{"experts_per_token": 4, "routed_scale": 1.0, "lr_router": 0.00224, "num_attention_heads": 4, "positions": "rope", "init_std_o": 0.0, "learning_rate": 0.002, "beta2": 0.99, "batch_tokens": 65536}
Below are experts of layer 2 (counted from 0) of a mixture-of-experts language model. Rows are named router (the router's row for the expert), gate (a neuron's input weights, with its number), up (a neuron's input weights, with its number) and show model dimensions 0-223. Each number is 200 + 20 x the weight over its row's rms, rounded and kept within 0 to 999.
After each expert's rows: a language model's description of what the expert responds to. This comes from a sample of Wikipedia text that the model never trained on.

# expert 36
router,214,214,190,201,213,198,177,195,197,204,220,230,206,195,187,186,174,183,200,194,198,185,209,195,226,201,199,173,183,224,231,184,184,232,172,189,166,225,196,232,199,212,184,228,162,209,212,208,197,194,193,155,243,229,223,176,228,171,176,203,211,197,207,206,212,180,191,189,208,155,212,228,218,202,214,205,230,159,207,168,164,171,203,164,241,228,214,217,193,196,213,200,182,189,193,197,198,191,198,206,188,217,198,223,203,191,183,203,179,200,188,176,214,222,212,179,207,236,186,202,229,219,194,210,213,213,238,213,214,202,182,203,246,219,214,202,167,186,189,227,188,196,225,209,176,178,193,230,182,218,226,186,224,203,238,192,207,183,242,171,187,222,201,207,156,218,215,171,181,202,212,182,192,207,226,186,210,199,186,189,187,194,207,179,179,221,186,225,187,203,225,184,218,229,195,179,226,200,154,247,182,207,174,217,199,180,171,166,147,178,210,235,191,174,193,203,211,184,203,218,195,188,177,212
gate0,200,200,231,196,182,202,190,228,227,192,220,183,203,193,149,203,185,189,212,183,223,183,242,203,174,212,244,177,219,182,215,212,183,221,187,191,227,253,194,211,219,182,176,201,231,234,207,211,213,213,251,178,207,240,224,165,180,173,206,188,219,164,201,196,179,176,202,216,210,223,206,166,182,201,204,201,187,229,163,206,235,196,198,201,171,193,194,211,191,167,190,209,187,236,215,200,195,197,176,195,222,215,225,214,167,196,213,221,189,210,206,167,205,190,245,196,191,205,182,187,184,240,223,201,245,212,192,200,187,178,172,191,181,204,204,207,168,226,204,209,201,172,223,180,212,179,209,173,212,180,193,219,213,198,165,203,180,177,228,193,211,200,187,191,199,198,202,205,210,204,170,182,192,203,193,177,213,207,193,188,221,240,206,158,184,178,164,192,182,177,205,170,211,200,202,220,193,214,195,183,170,192,205,215,181,206,173,209,227,231,236,232,187,168,198,224,192,206,193,209,150,201,220,206
up0,205,179,193,239,164,199,180,200,206,203,184,198,193,158,219,239,238,195,185,215,190,186,166,209,226,184,181,219,201,204,187,173,203,258,165,233,181,209,197,209,219,176,206,237,180,211,233,200,188,225,189,200,204,166,206,186,207,211,191,177,189,194,203,206,217,184,178,211,228,140,189,235,201,235,205,238,233,193,215,187,236,191,163,222,160,220,189,184,203,211,231,208,211,231,180,188,221,225,190,192,211,208,187,196,169,190,167,162,205,179,164,201,169,219,181,219,185,204,207,223,182,185,187,215,185,200,203,191,203,238,223,216,199,209,184,194,189,202,233,187,198,205,215,180,201,216,178,192,169,187,247,184,239,219,211,191,185,205,172,197,205,207,248,183,191,160,177,200,206,200,191,208,211,226,203,187,196,214,193,186,176,202,205,225,203,183,214,197,204,232,195,199,190,253,182,191,189,184,168,198,223,196,177,199,173,193,205,206,202,181,181,214,228,225,216,177,213,188,182,209,201,203,191,202
gate1,221,194,176,160,189,217,223,202,186,218,178,209,186,210,171,212,225,233,164,184,196,203,204,210,203,238,181,193,213,196,188,174,195,203,218,233,199,229,211,187,196,180,177,194,207,242,188,197,201,216,239,186,192,204,202,198,221,218,222,168,203,197,187,222,218,194,194,220,199,230,216,193,190,194,207,231,215,238,185,228,216,229,200,190,209,211,223,238,166,202,213,187,191,214,180,223,188,191,198,222,202,205,156,163,170,184,219,204,223,198,177,192,205,182,216,215,212,211,193,221,175,175,219,200,196,228,192,187,233,208,194,212,205,210,184,179,256,198,188,194,237,180,204,217,174,192,207,181,210,215,198,183,212,229,204,204,220,238,228,166,138,199,225,189,216,181,208,212,203,182,219,182,192,196,227,188,197,225,205,203,185,225,207,208,170,181,188,192,207,199,164,198,219,212,208,208,187,215,216,155,218,208,207,168,184,174,202,202,208,204,165,198,238,198,220,210,190,185,130,198,180,251,174,200
up1,201,217,229,182,189,223,196,209,185,186,201,207,211,201,202,233,221,210,202,196,171,187,212,210,192,201,201,202,190,178,202,202,230,202,229,213,218,223,218,201,203,213,192,194,220,234,212,216,197,223,187,158,194,244,224,224,195,229,187,228,200,185,167,250,211,180,204,191,192,178,202,191,168,228,220,194,177,193,187,180,256,190,174,193,205,160,208,221,209,215,176,217,153,192,194,192,188,221,233,231,182,221,185,200,197,175,245,201,157,216,197,207,194,200,218,183,208,226,189,235,189,195,207,201,202,245,210,185,240,216,199,180,226,204,175,222,212,179,222,252,212,215,162,191,186,145,196,195,189,232,219,177,192,189,214,217,230,194,236,192,176,185,226,200,215,187,225,206,184,217,204,220,190,222,203,233,196,212,202,182,196,193,212,169,171,199,170,209,210,203,214,196,196,207,192,224,207,212,222,233,183,205,195,205,183,203,186,181,213,171,189,219,260,207,174,187,207,163,198,215,217,184,209,205
It responds to: Syllables inside personal and foreign names, often after D, such as Daigo, Duterte, McGivers, Freeman, Mattos.

# expert 31
router,198,199,198,205,214,176,222,199,211,233,199,197,179,195,176,187,179,169,196,150,199,183,212,195,218,192,189,203,196,206,203,198,194,199,193,200,192,236,158,243,179,190,210,187,176,201,185,218,188,201,179,189,223,191,198,249,187,212,218,173,204,231,153,220,205,197,194,180,200,155,180,184,212,202,180,203,194,208,220,203,218,227,200,186,208,203,239,210,227,211,220,204,186,231,240,218,225,233,178,175,218,208,189,173,172,164,170,232,190,225,185,196,228,214,192,179,236,195,209,215,215,217,202,181,169,202,225,193,249,235,207,193,194,168,214,177,216,173,199,194,183,188,228,211,189,188,184,218,201,219,180,186,191,196,206,174,184,216,228,221,210,243,208,192,186,205,179,190,232,218,214,176,210,224,191,172,211,206,209,204,207,211,147,231,204,183,201,257,218,248,187,182,187,185,223,194,189,180,200,219,186,183,224,183,216,233,215,179,197,175,171,219,194,203,216,194,211,197,221,174,212,204,200,174
gate1,189,228,218,208,195,183,203,201,173,181,201,224,215,217,163,226,165,192,165,177,218,196,212,172,186,207,177,179,202,230,224,207,169,208,202,199,211,241,184,221,204,232,192,230,159,224,196,211,188,198,178,159,214,250,176,225,196,175,202,222,209,203,175,240,197,198,215,205,201,204,214,171,195,206,193,236,203,228,209,194,217,207,185,196,238,183,217,181,178,176,218,230,209,210,213,206,173,225,188,169,202,188,189,203,186,170,203,213,231,216,184,239,208,230,203,161,172,191,196,175,196,192,216,224,174,175,234,214,234,213,207,192,205,216,203,219,212,193,189,219,223,196,224,207,219,195,182,184,202,214,189,186,215,183,230,170,180,193,201,213,207,203,215,225,192,200,181,180,222,175,224,152,220,227,235,203,194,199,177,220,194,181,179,220,224,183,231,265,176,221,191,185,217,183,234,213,219,194,184,181,195,205,231,180,217,217,185,184,188,184,220,204,214,182,230,190,193,190,180,198,202,195,166,194
up1,192,233,212,214,189,194,209,218,174,173,206,228,209,202,177,223,162,189,171,180,230,203,202,160,193,191,186,182,199,209,219,227,174,197,207,174,218,240,191,225,203,225,216,215,156,219,212,187,191,211,177,167,192,236,175,224,207,186,204,221,205,196,173,239,187,225,197,198,211,212,210,166,186,222,191,214,199,221,227,207,224,207,186,196,207,197,211,191,175,180,218,228,206,200,220,213,182,231,185,166,202,188,201,199,194,171,217,228,220,223,176,227,216,211,212,177,157,182,193,159,184,178,202,221,169,202,225,189,242,203,230,192,199,224,226,214,209,191,185,222,232,186,230,209,227,186,172,173,206,203,201,185,196,181,221,178,179,181,196,204,210,188,207,218,186,214,163,176,234,181,211,165,232,225,236,205,193,193,176,210,186,186,175,226,223,180,189,240,180,203,169,202,237,173,221,225,211,183,173,166,183,194,239,189,207,214,184,204,195,193,226,205,213,194,230,196,200,194,182,197,201,190,168,189
gate2,187,192,213,206,224,213,198,186,223,196,175,226,170,196,184,166,183,180,221,184,203,242,229,194,223,189,169,222,181,250,189,203,208,198,187,196,174,202,182,213,206,202,221,212,172,243,212,201,211,204,177,165,186,230,219,168,189,199,206,210,217,226,213,172,200,172,193,203,208,202,210,205,227,167,206,186,219,231,177,194,217,179,229,185,208,230,199,229,166,165,209,176,171,233,168,194,197,218,205,178,208,239,206,190,179,207,146,202,198,178,223,200,202,198,224,220,241,212,191,186,217,226,186,186,196,243,237,193,211,209,196,187,231,201,204,195,181,178,179,217,195,180,189,232,181,220,188,196,217,232,178,217,223,188,196,183,185,213,220,228,213,199,237,201,171,171,184,195,188,214,191,207,214,211,238,182,190,216,194,166,222,174,199,202,197,187,175,218,191,212,191,204,208,187,230,209,240,192,234,188,238,184,164,226,199,214,193,192,183,182,182,213,162,207,226,195,211,199,236,190,181,203,215,186
up2,201,241,174,178,206,211,221,225,194,209,228,203,244,196,195,228,217,207,176,220,200,155,160,218,170,221,222,168,209,161,221,185,176,207,210,191,219,189,197,184,208,186,171,203,228,224,176,197,190,175,232,232,201,162,191,242,193,179,183,194,203,177,172,225,193,219,189,222,201,201,173,181,181,220,216,215,191,171,219,195,190,225,171,201,185,175,207,196,243,226,197,216,224,169,194,211,192,204,188,215,197,175,191,168,189,206,253,207,212,220,210,212,183,181,176,160,183,186,181,189,199,179,224,220,200,181,179,220,191,163,193,211,164,202,198,212,226,225,213,202,189,210,241,185,232,194,213,209,187,196,189,180,168,205,209,198,173,192,197,152,196,184,192,218,228,213,229,208,217,174,193,188,169,212,181,229,231,203,206,215,198,229,232,195,214,188,230,192,189,180,206,189,188,219,188,188,172,221,160,204,179,218,222,186,187,197,202,207,210,236,197,204,217,215,181,184,201,214,166,198,210,194,197,222
It responds to: First pieces of words split into several tokens, such as r(adio), con(sonant), elect(rical), sh(ift), plus bare spaces before numbers.

# expert 25
router,206,191,166,212,207,179,216,217,205,220,238,201,201,230,204,189,175,221,206,190,193,184,216,177,173,176,208,189,190,205,185,219,185,203,186,178,200,203,221,223,161,196,205,186,197,201,193,179,214,222,184,158,204,167,217,217,211,220,210,195,213,219,194,203,228,177,171,192,253,173,152,158,203,190,207,225,204,183,218,164,213,171,174,185,211,212,249,191,197,195,215,202,206,219,204,218,193,196,229,212,169,155,181,210,201,192,175,225,149,222,210,227,192,183,181,186,202,201,189,188,234,223,212,169,211,218,197,171,227,201,188,214,211,211,232,219,223,232,193,196,163,180,218,221,161,229,174,188,185,212,194,215,217,230,246,213,199,204,230,211,181,223,168,171,210,198,190,220,246,212,203,184,185,233,184,193,183,212,195,216,199,244,185,207,189,230,206,205,207,223,190,225,214,199,216,183,183,164,184,217,186,198,187,184,215,163,191,215,206,177,195,200,191,180,222,195,216,206,178,211,224,218,198,200
gate3,194,201,182,199,206,161,217,203,215,194,196,210,214,227,209,198,204,215,176,202,186,227,216,218,205,223,236,179,195,247,197,199,185,177,179,234,144,187,181,219,227,184,206,181,183,166,219,219,170,155,196,216,204,197,195,201,202,182,152,196,182,191,181,194,172,194,199,185,185,215,184,230,217,203,221,189,196,229,196,148,180,203,182,189,199,211,187,204,189,182,202,193,213,167,209,194,194,157,216,217,170,215,182,178,189,206,230,213,206,170,181,218,209,226,203,223,189,188,197,219,213,207,217,195,200,195,197,216,206,225,208,212,210,184,197,189,215,190,219,197,200,204,214,194,139,231,238,195,239,232,182,200,196,185,183,184,230,212,180,198,203,196,214,214,214,205,179,204,262,179,199,228,200,229,186,241,196,181,235,161,195,208,197,195,196,198,221,219,232,197,222,201,171,172,198,175,239,181,203,197,190,185,194,204,208,234,203,161,175,216,202,224,175,202,214,171,209,238,199,188,169,182,210,231
up3,257,176,187,189,199,234,194,194,183,177,224,180,196,199,185,168,211,204,218,210,183,198,202,167,196,207,187,233,194,198,162,190,236,220,243,221,211,196,224,199,194,198,190,198,212,164,208,196,195,177,193,172,221,175,198,186,201,232,230,234,183,189,230,204,201,234,220,201,201,164,205,185,199,160,167,183,249,195,190,187,193,210,241,217,209,186,210,241,176,192,212,187,192,228,213,185,183,180,213,213,209,230,194,180,192,182,173,220,197,201,204,217,210,210,222,191,210,178,203,184,193,194,235,218,202,233,163,160,195,235,185,192,191,151,184,198,239,194,200,185,223,192,181,200,175,202,192,203,182,202,203,184,247,204,217,173,200,198,181,191,190,183,181,210,200,199,185,196,247,222,209,175,168,183,161,176,164,197,217,263,206,208,190,195,207,195,213,194,187,204,204,191,231,211,193,200,186,156,190,195,201,186,213,209,199,175,191,205,172,173,216,179,213,177,230,209,194,216,176,213,215,202,186,188
gate4,182,226,192,194,216,157,198,212,179,195,240,188,199,227,186,184,168,214,192,208,195,188,214,197,173,185,172,175,172,240,189,191,179,239,179,215,198,231,177,222,215,177,190,206,210,195,181,201,186,184,214,170,193,204,210,222,177,208,207,199,218,157,186,181,214,192,189,185,223,185,194,167,181,209,223,198,206,233,172,184,233,173,171,238,234,193,228,186,194,200,199,201,185,200,192,191,164,224,216,181,179,208,206,196,204,197,208,208,227,189,206,210,195,240,190,219,237,192,207,179,233,210,219,208,181,192,187,194,230,176,213,217,181,232,190,228,166,219,213,185,188,217,191,227,188,240,177,201,169,231,180,222,215,193,204,222,177,194,189,230,186,192,180,239,212,169,199,240,228,234,202,157,178,219,201,185,187,198,184,211,222,194,190,195,194,172,228,207,209,223,177,178,220,173,229,156,211,183,194,188,178,225,221,178,210,190,197,217,205,215,198,202,187,194,207,215,201,237,179,218,173,154,216,190
up4,222,170,205,193,177,244,216,168,215,232,171,207,202,201,225,201,248,211,186,202,165,203,191,222,225,243,208,222,243,204,214,193,222,196,206,198,211,154,209,186,182,228,196,209,191,211,192,213,208,188,182,217,215,182,214,178,202,224,198,190,175,230,230,225,188,205,218,222,181,206,203,233,228,196,165,213,185,165,217,198,173,237,234,169,189,208,185,225,196,196,205,207,236,197,202,203,231,162,188,220,223,209,181,188,196,196,195,192,160,215,192,200,207,170,198,179,158,205,198,221,180,194,188,193,238,205,204,201,180,232,176,190,218,185,211,165,232,186,194,202,216,175,208,154,195,180,234,211,239,179,221,177,190,205,208,177,214,214,205,189,207,230,221,171,183,233,207,156,171,187,205,233,231,185,204,203,220,201,204,204,191,226,213,203,220,231,198,213,187,189,224,223,171,224,188,217,205,222,221,236,204,185,205,196,183,198,192,180,187,182,218,205,217,216,201,177,197,183,233,192,220,222,192,206
It responds to: Bare space tokens in tables and before dates or scores, plus word-opening prefixes like disc, conc, dist in prose.

# expert 22
router,202,204,169,195,203,186,239,233,231,202,200,202,158,221,232,173,173,197,203,146,208,178,179,200,200,201,252,197,235,226,179,176,208,179,204,174,178,210,195,226,134,181,189,166,232,199,205,184,197,194,208,203,180,181,203,211,181,211,214,204,212,199,204,200,216,163,177,212,194,206,182,181,188,179,189,201,181,169,202,217,184,201,190,200,200,183,220,212,192,194,196,217,181,203,220,228,212,168,188,177,227,175,202,170,206,174,201,211,212,192,206,202,179,205,197,199,217,178,154,215,205,181,178,196,234,178,201,215,240,179,188,184,243,203,200,207,231,217,213,221,191,184,224,188,212,185,201,215,168,187,204,219,194,222,208,183,230,216,230,193,221,213,231,216,173,182,181,182,222,172,189,179,198,219,202,169,190,212,212,208,194,198,171,196,185,205,205,212,223,216,155,197,185,233,177,175,213,209,199,214,181,173,204,171,212,232,206,205,222,186,179,228,162,189,218,196,189,147,165,199,213,216,188,180
gate3,201,172,210,204,202,226,191,198,185,201,224,225,232,215,179,213,195,203,195,194,245,188,188,182,172,216,171,196,175,183,216,194,202,229,254,223,203,190,182,224,207,197,229,187,203,194,154,228,199,191,209,218,236,233,215,197,196,217,225,201,192,206,213,201,218,173,222,211,211,222,224,198,228,177,179,203,158,185,183,217,194,212,179,188,240,214,178,201,174,178,199,229,165,231,196,209,178,207,212,174,179,214,203,185,204,241,201,194,150,207,193,177,196,169,261,197,223,200,189,204,209,187,200,212,178,194,223,209,204,214,217,227,183,181,229,241,208,210,231,202,220,218,213,245,220,198,199,212,217,189,197,186,195,155,183,221,179,185,205,171,197,189,190,208,185,187,220,212,171,202,200,223,189,166,226,189,192,189,236,195,195,191,185,214,174,197,202,202,224,203,189,204,206,219,211,221,223,204,189,218,219,176,218,198,183,191,257,204,181,253,222,186,207,192,235,194,185,201,192,206,207,165,235,197
up3,194,186,218,185,166,195,191,228,184,191,243,216,198,174,221,201,164,210,197,176,217,201,196,229,211,201,208,195,250,177,166,191,202,196,221,185,242,166,182,197,187,201,203,203,219,236,205,241,181,193,192,202,215,189,215,203,215,211,195,212,197,194,191,215,176,206,211,201,224,203,190,221,218,196,246,222,183,150,149,224,195,212,203,175,210,149,210,194,230,222,187,214,165,209,215,228,198,187,198,180,205,244,206,219,185,216,199,219,218,193,224,185,173,202,249,202,226,211,179,186,188,203,167,210,203,192,182,217,200,224,181,207,200,225,239,229,202,204,211,211,213,217,230,211,204,215,178,202,181,194,212,190,206,212,208,222,211,222,187,179,220,226,199,208,198,231,200,179,208,184,171,204,181,198,207,188,179,235,201,229,196,180,163,172,183,186,183,202,233,243,205,208,201,224,216,196,195,218,224,235,221,179,187,190,191,217,165,205,215,228,174,213,193,177,235,232,204,193,180,220,238,188,203,164
gate4,232,212,204,204,212,195,182,189,171,207,180,204,187,204,214,178,182,212,209,193,207,205,193,199,205,208,211,201,225,196,160,196,158,217,218,211,213,230,177,192,224,195,172,216,169,188,222,204,210,205,231,196,194,230,237,210,198,203,192,167,232,179,212,171,184,219,200,221,181,216,211,236,186,249,194,192,195,181,232,192,205,193,189,226,218,248,212,206,212,206,190,187,248,215,210,200,156,192,182,211,226,201,192,240,180,208,203,224,229,197,191,180,198,224,210,178,217,202,197,202,189,191,192,212,199,162,200,213,226,200,196,216,219,186,183,196,226,201,224,245,212,189,233,182,183,242,204,239,195,223,193,226,178,188,184,195,154,215,243,218,233,189,228,190,184,234,171,212,167,189,202,210,170,228,177,202,189,244,195,196,227,191,188,235,186,193,212,208,214,208,225,226,211,190,212,192,189,166,193,200,182,213,192,208,212,204,208,215,168,214,192,206,173,157,213,151,178,231,203,195,206,184,217,182
up4,224,207,192,198,170,221,199,218,184,206,179,220,187,211,194,209,175,221,198,167,162,222,195,158,221,208,206,189,241,186,147,188,175,180,213,192,199,234,196,213,208,179,176,182,222,193,211,183,153,224,201,218,200,186,226,199,229,179,181,173,238,174,227,165,177,229,168,213,206,217,193,202,185,188,215,173,195,222,207,203,210,187,198,186,195,204,217,197,243,179,186,192,220,192,202,190,168,173,179,204,217,183,201,198,196,198,206,222,235,168,207,205,180,234,179,227,227,213,168,205,189,201,169,205,212,174,205,200,223,204,177,215,232,189,164,211,222,214,212,234,222,186,260,179,197,199,186,213,185,171,210,228,172,208,194,192,162,219,213,208,234,224,242,183,210,209,153,172,195,185,199,206,214,212,198,191,195,233,194,188,210,187,187,177,190,162,186,200,231,202,200,213,215,208,188,199,201,182,180,196,188,199,155,209,215,224,211,201,218,171,184,190,213,198,233,178,196,186,176,200,194,212,219,182
It responds to: Space tokens before numbers in statistics tables and prose, plus currency signs, digits in years, and dashes in score lists.

# expert 63
router,195,190,211,178,222,175,193,212,226,216,207,212,184,224,221,200,195,192,204,234,192,189,178,202,160,200,200,186,209,250,197,179,197,196,160,200,199,208,185,222,168,199,194,194,188,215,215,233,205,193,180,163,185,208,223,200,202,201,181,159,204,196,178,179,214,188,200,220,173,164,164,221,204,226,203,188,205,185,197,169,199,215,168,243,203,204,186,176,195,203,217,234,202,193,165,236,206,197,191,195,221,164,169,219,204,225,161,236,229,183,211,185,214,209,195,209,185,234,191,190,240,235,177,153,207,178,243,224,177,179,192,192,205,237,186,192,170,187,188,205,194,220,206,229,213,202,232,216,198,194,222,225,192,220,218,202,209,210,192,215,211,195,235,242,196,208,194,223,205,205,215,173,198,245,195,191,199,213,196,172,210,192,190,190,226,183,229,211,212,207,192,188,181,220,207,158,221,199,166,236,230,175,183,177,210,205,193,208,188,192,177,235,186,217,184,160,211,182,224,198,188,229,184,209
gate4,208,181,205,204,218,186,195,170,192,200,205,226,202,219,198,194,206,171,213,207,149,202,185,214,205,168,184,230,159,218,215,187,207,194,197,221,188,174,250,220,199,189,206,205,206,234,161,194,206,185,209,181,192,231,202,195,222,250,205,188,193,200,225,219,229,197,224,169,195,192,190,188,206,193,194,201,234,169,224,183,188,226,221,220,205,202,173,210,142,204,186,206,240,185,205,212,193,208,235,219,201,205,220,199,196,182,172,221,172,241,163,205,186,190,169,203,199,200,194,206,214,215,226,217,210,155,223,188,219,168,194,189,220,186,233,174,188,233,189,186,179,186,183,205,190,197,196,211,201,199,177,204,193,193,233,159,172,236,186,204,176,214,197,219,188,195,252,180,213,203,202,180,186,187,199,220,189,184,197,172,190,209,175,233,199,221,237,221,194,203,208,222,214,219,202,172,207,158,227,225,208,222,241,192,187,201,196,192,212,194,244,216,184,189,205,161,186,196,217,191,225,174,218,210
up4,153,176,174,197,225,194,183,226,165,175,213,223,205,226,196,210,198,170,212,219,194,227,203,202,173,216,211,229,208,206,213,202,201,163,189,243,188,189,206,199,212,194,198,179,200,217,200,162,181,198,217,209,195,243,217,230,201,198,204,190,182,190,200,203,221,206,191,171,234,209,161,194,189,193,166,202,212,197,231,200,205,175,190,201,216,215,207,173,204,212,181,183,198,174,227,194,199,200,185,207,240,214,189,187,186,181,208,228,213,268,221,207,193,216,187,210,220,225,210,211,213,198,238,203,231,202,196,213,206,201,173,207,222,178,202,223,193,219,207,173,203,187,198,205,181,235,224,225,183,217,212,212,171,191,207,174,182,215,201,201,212,199,199,224,206,208,189,187,247,211,206,191,188,191,196,237,198,210,179,188,231,194,205,224,194,176,214,199,145,196,180,227,212,167,216,162,208,239,217,223,244,172,191,215,213,240,231,193,198,175,219,215,226,201,214,186,151,182,196,190,246,204,219,233
gate5,214,223,207,254,189,213,220,195,200,172,205,185,214,182,214,189,207,207,209,193,181,214,211,163,193,182,164,193,193,239,201,218,192,235,236,182,205,194,233,165,203,200,209,167,213,188,195,189,210,187,209,196,169,206,194,200,187,225,211,199,194,207,228,183,202,191,226,194,201,197,240,177,186,188,190,209,200,200,200,170,181,178,207,163,221,187,222,227,204,203,181,183,212,235,198,187,182,164,219,215,164,208,217,205,201,201,194,196,195,231,184,209,166,223,190,190,184,194,204,216,240,198,235,218,231,171,194,185,227,193,168,192,219,185,207,184,233,208,194,183,178,178,186,173,203,217,182,181,192,205,214,182,199,186,217,162,199,197,199,228,247,189,196,187,159,194,207,221,219,205,209,140,201,172,208,196,210,201,199,198,167,207,188,189,195,227,219,210,195,205,200,176,196,213,220,183,217,174,204,202,225,214,193,214,186,214,225,163,189,174,221,175,213,148,215,214,137,223,214,250,182,152,205,203
up5,209,180,202,209,210,224,239,211,211,191,192,187,195,189,174,175,163,226,182,188,172,188,222,219,219,200,209,220,221,147,186,192,207,178,218,211,238,223,178,179,199,212,174,177,200,174,174,206,173,227,207,215,169,217,178,209,195,192,219,220,234,177,230,216,174,204,194,236,219,237,236,191,180,202,226,185,195,217,191,239,212,190,196,199,206,196,209,190,186,184,201,205,215,210,220,190,181,210,205,178,212,224,193,178,197,175,219,209,194,229,193,210,175,224,204,195,230,169,174,205,207,186,177,221,212,198,153,215,216,229,195,203,206,180,186,213,201,212,224,203,233,194,211,197,191,173,182,185,169,201,178,203,186,201,199,179,215,199,220,234,202,214,181,195,192,214,206,170,180,184,190,186,236,186,210,232,198,195,201,234,227,221,200,143,181,162,193,212,167,211,220,234,188,187,208,191,211,186,222,170,188,197,202,180,174,210,187,183,193,198,154,178,209,185,219,209,192,169,162,172,246,229,218,158
It responds to: Single digits starting or inside numbers, years, coordinates and table values, like 2016, 1958, 55°59′, plus Japanese or Cyrillic byte pieces.

# expert 24
router,220,192,218,180,198,196,203,190,192,172,205,172,236,208,214,206,204,237,217,226,154,190,191,181,181,198,209,208,199,219,213,189,200,209,212,233,203,190,213,208,169,186,229,186,195,166,208,196,190,203,211,203,203,193,261,194,211,217,184,211,185,198,201,174,201,185,213,210,195,179,198,201,214,214,191,198,210,190,180,145,200,182,226,177,210,212,217,224,215,218,201,194,175,250,215,188,214,194,191,230,177,227,189,195,183,189,198,188,195,222,191,194,185,239,175,168,194,202,229,208,243,236,214,181,209,228,201,194,207,191,204,215,212,189,203,191,214,208,193,188,196,207,198,199,196,211,178,216,184,195,203,177,219,208,244,150,198,211,177,218,226,219,176,208,206,214,191,186,233,226,208,122,200,186,200,162,178,191,203,222,203,189,191,197,216,189,203,241,209,215,202,208,183,220,217,146,199,159,193,263,217,201,217,208,243,218,211,164,177,170,222,183,230,217,186,214,193,222,201,189,192,170,188,211
gate4,210,209,173,170,212,174,193,220,201,229,210,231,215,182,193,195,218,208,185,173,227,227,218,202,186,207,213,204,188,172,183,190,183,238,157,190,189,233,161,166,214,219,185,202,171,200,212,203,193,213,169,248,223,205,191,206,170,203,215,199,207,179,174,240,194,188,198,215,209,183,189,190,214,217,219,206,196,235,190,221,185,190,169,204,200,210,201,191,202,200,207,215,196,195,209,192,187,176,221,173,243,244,195,201,207,156,183,191,172,184,232,217,188,190,178,178,216,229,195,196,232,193,170,235,176,225,220,220,200,208,234,208,194,204,198,224,205,176,239,203,211,227,186,225,178,190,214,186,188,219,195,180,193,187,155,230,201,197,213,155,196,181,192,192,232,176,186,179,199,192,188,204,208,219,199,187,234,207,219,183,247,211,229,216,175,178,187,220,206,211,202,199,190,189,215,200,203,202,175,231,241,216,190,170,232,184,248,213,214,219,173,208,209,231,201,182,214,187,187,181,197,180,165,180
up4,242,235,202,188,210,232,209,197,197,210,188,203,214,191,203,209,196,185,202,200,227,228,205,204,216,194,227,197,194,207,179,221,198,212,211,168,192,202,206,202,168,195,213,232,190,175,211,173,246,190,211,199,152,177,196,203,202,202,203,213,185,209,229,215,195,186,186,208,207,192,188,186,203,208,213,194,208,203,223,177,224,245,193,189,210,212,209,230,199,203,222,266,214,231,220,221,210,247,190,220,200,190,188,226,194,200,199,199,214,208,173,229,177,238,223,175,210,207,191,215,215,199,215,185,199,200,177,206,196,221,186,208,212,218,179,187,281,177,212,207,153,229,191,186,232,239,205,167,196,167,197,189,222,215,155,158,189,217,197,178,195,208,212,210,204,186,195,241,201,222,217,187,221,196,184,136,192,196,208,192,179,201,179,164,199,220,189,215,171,189,158,195,175,195,206,190,190,192,194,214,172,220,173,198,209,224,208,214,208,201,207,189,219,228,199,201,175,213,203,220,187,219,188,234
gate5,187,194,219,198,195,191,188,180,194,206,207,209,175,213,196,188,199,201,221,210,173,173,231,175,213,196,165,200,191,159,202,206,204,195,198,193,192,217,199,213,170,201,189,205,178,201,196,205,224,189,195,172,198,238,210,188,196,178,207,227,190,244,223,188,225,205,175,218,226,190,208,183,232,200,189,194,208,182,205,203,201,224,196,183,207,162,195,186,160,147,173,210,172,209,192,179,185,213,257,190,177,188,219,191,199,188,234,176,213,181,188,216,200,190,177,198,201,202,185,244,217,179,188,195,190,204,213,178,220,244,234,208,202,190,162,197,237,164,211,182,198,194,162,198,214,156,195,174,209,209,200,195,253,207,161,213,188,180,205,184,201,213,218,202,182,161,196,166,158,201,198,204,218,194,213,152,215,216,209,199,169,191,192,216,185,216,172,182,173,201,162,183,209,199,196,188,192,171,198,191,195,192,197,183,171,148,205,197,204,174,201,171,205,174,214,207,187,218,228,227,169,218,243,219
up5,222,212,188,208,175,201,196,197,217,200,211,244,197,184,212,236,166,158,184,170,224,201,174,205,187,193,211,204,215,247,191,220,182,212,185,159,203,184,204,163,200,216,185,166,201,181,196,161,201,196,190,206,180,154,208,196,220,218,218,155,206,183,181,228,164,166,200,203,211,176,175,209,189,187,225,216,205,174,170,201,197,172,205,158,199,212,198,202,218,223,244,214,196,226,187,213,188,187,192,183,231,216,203,212,185,206,161,209,197,200,204,186,197,217,206,210,217,201,194,185,215,205,189,186,209,178,187,222,191,175,147,201,175,208,226,193,213,208,185,189,174,168,236,191,196,264,207,201,186,183,194,167,160,200,241,188,212,196,202,219,218,187,188,184,212,190,195,240,225,195,203,167,172,205,209,184,183,202,198,182,219,197,195,191,202,201,223,208,226,208,254,204,175,208,213,227,191,226,233,179,186,216,189,216,235,202,194,206,191,215,208,215,182,219,200,195,183,191,192,182,252,217,191,193
It responds to: Individual digits inside multi-digit numbers, percentages, years and table figures, such as 51.2%, 750 hp, 1780s.